Weights of a small mixture-of-experts language model, trained from scratch on English Wikipedia.
Size: 11 layers, width 160, vocabulary 4096.
Training: 411M tokens, 3728 steps.
Below are experts of layer 7 (counted from 0) of a mixture-of-experts language model. Rows are named gate (a neuron's input weights, with its number), up (a neuron's input weights, with its number), down (a neuron's output weights, with its number) and show model dimensions 0-159. Each number is 500 + 25 x the weight over its row's rms, rounded and kept within 0 to 999. Numbers have three digits each.
Before each expert's rows: a language model's description of what the expert responds to. This comes from a sample of Wikipedia text that the model never trained on.

# expert 19
What it handles: Pieces of all-caps acronyms and initials such as FA, SA, IOS, and periods after initials like John F. or H.F.
gate1:507493489453539521530472526498467476462507508463523518510508492506504484473481491502470515512496487491485505529513488538497461517491551503457515515482499504503472484499478483509549487478460500540504533453499524517479507520552497473516467526488534457470488493472527472508488530465488462493495483500468527493488502498475448478489483471488568507499534539503482560502505491548499449486491501504502511502502519511441513517515492495511569556512510493475527471498501513543535529459509511
up1:504473484541447495518514442491500486525488501529529464487533486515508473512532503545470505498487535517514520518477495480512499496541501455520499527503482537526504538521564486482500565503497437553501491500509555520487481509466468569482486491508478469524513526503470475422540505506520487484524475534500510507489481495523516528487500453471483454465509460530500516518491521497483488484486500464503496505504528522489521481505520518496496480485519532516524498488497477461497500472494524
down1:477498476494514531497512529495487536468532492551461464549512518509488485500535486491486499548443470531500476463493473488510506525499525531483555478471506516526522474499459515479504504513492489517535504509454504532528462471486496527469535487466466493564482510512542492532540485538503478509489486499508522466504501522495497504487462483509492555503530486473448495487517517523547497498459502502487536482506548508523493466498507489516527476500460460501455463470477506487484505511499547

# expert 26
What it handles: Forms of "be" and basic verbs after a subject (was, is, were, been, became, went), plus "st" pieces and table line starts.
gate0:511492464499446514482538479490537492513460439516458515498466501520529509504527516462482516533522492494536503541474496439511513495471508512478486574476537478477524523487520478471518510471521463495525504505539485504456499535467504497487542532493474534496505493487483497489486507480483479505507489533481549524483511515513529508502521523491502509535468444512560470529493527538482535493515502479483474455446496472478508484490516502509524482498490470535471498502477518490480516505539537
up0:474454471477524500519488482564505483449528532506550452501542524531499511509470471525477505493531508426488520508487498517533484491537495504489517433470482525521487508512523490541499491501509485486457478539467498517520527491507492468524478469483493464468501462458466509518510484545492482561515505497499478513511513510467475493497507492518515542518520506515502484501493501507477479470558483499470480511540496518465499484561486495494491481530545502496532504488492486483509525475501450
down0:509483520562489535459503476486459459497511503486503472526496506464470468493536472516534504520453458481485522479521518558504463507492535478522471473510471541518464502520471543473506479502490490523492516486484481471487478485535559511495490489538541475505527536520527490479530497517563497509526494506475548468511508516487542504483505494507498481485487525516491488508523473495481486528532510477483464547469488486524537456540442537514519506508501496511524504499462479472519492484509479

# expert 9
What it handles: Colons after infobox labels like Head coach:, list dashes, and linking words by, including, with, as that introduce a following name or phrase.
gate4:474448536496516513518516499540495498499510476456519474477576492498510511501528491486504476460426499505513535515511502518503533506522529521491495526476482504537489483508482510498565480531483499526467470529479495503529497474505516473480533448507511472508495497509520512525472520520489553497517513541480523439480456469515506464493496498528528530483518522528509511494472534482473523542450550492515511515479513501481488476518521501484502482487545456504465487504479446460520501497505510
up4:493469508532470498506516520489506487508516443522465473480514499522504539444491508507499487546483483471484492498477519508504569458475525522455498515489521522488520487510489519529525495502494491476494478480448445476547496520513472521553519467509527483522487517517498502494496498535500534486529473504505554458521482533481519440518510524530523505466523498497472517497465514523489496527478487541486529511521486529463477510482510486470498508479518532508456474427527511483478482491521547
down4:522545526505503514523473514499518513524459526527500494546519520519492503508478456455484494492519539521511507506472470511503479506534479500504495514521509461508498484498486492528534519492516506502485527499528484521506505498491447515483493506472503504482513490474515513496454483463512489521502475510490512513493497519477452526489490506477541457500541514512468489494503484456504498493496452470507485502524486501499455525475479507331531495529514510473512495529536514496514517502509483

# expert 13
What it handles: Final periods before paragraph breaks and closing == or === marks of section headings, as in Discography==, Bibliography==.
gate24:498491550503487491470523457477534505504507498514502477517491499481516549525509503523453561477496491520480541517532489489538515510494473526499477455483487455547496505501520493488541520497489510485478501508459498539517458534532480505519480499512487495515530436451452541505480521506514500489484511474528521537480520521470518504489532559494548521492483509469489500446503513499522500481496525538516504473544510500527476532522494483507517475493431515498500513500473541456465524519483479
up24:461499529461495493491524549510560518448503452501511472467498511506477465466493468482478514475531508549525526505544500470484504528488484505540487490497527501514481511513452494508475482466526512471519518526457497497497556465524535508505523470522539515491480530542493476495473486488522553480466506498532470486501488483509511497533552480492504460521492523470502491476492481548507451522473509521528461455471497496510472520517518454506502486467475460491504477497510512525521516503488538
down24:532451489514520470542491458557489516495510463523507522504500491470504473521551514568499499476489501490477484479470540482494511491548464468526489496509506464463518510508537487502523495498508529449483501535529495461466456529489465488487534473538497509499484495502505489512530497508501505441511484474485504492535506539533486499472446454521527553511518476528497482500475499484466473522536561525521504510499502506459507482488475485497490528510497508510455535464509523516506485536513508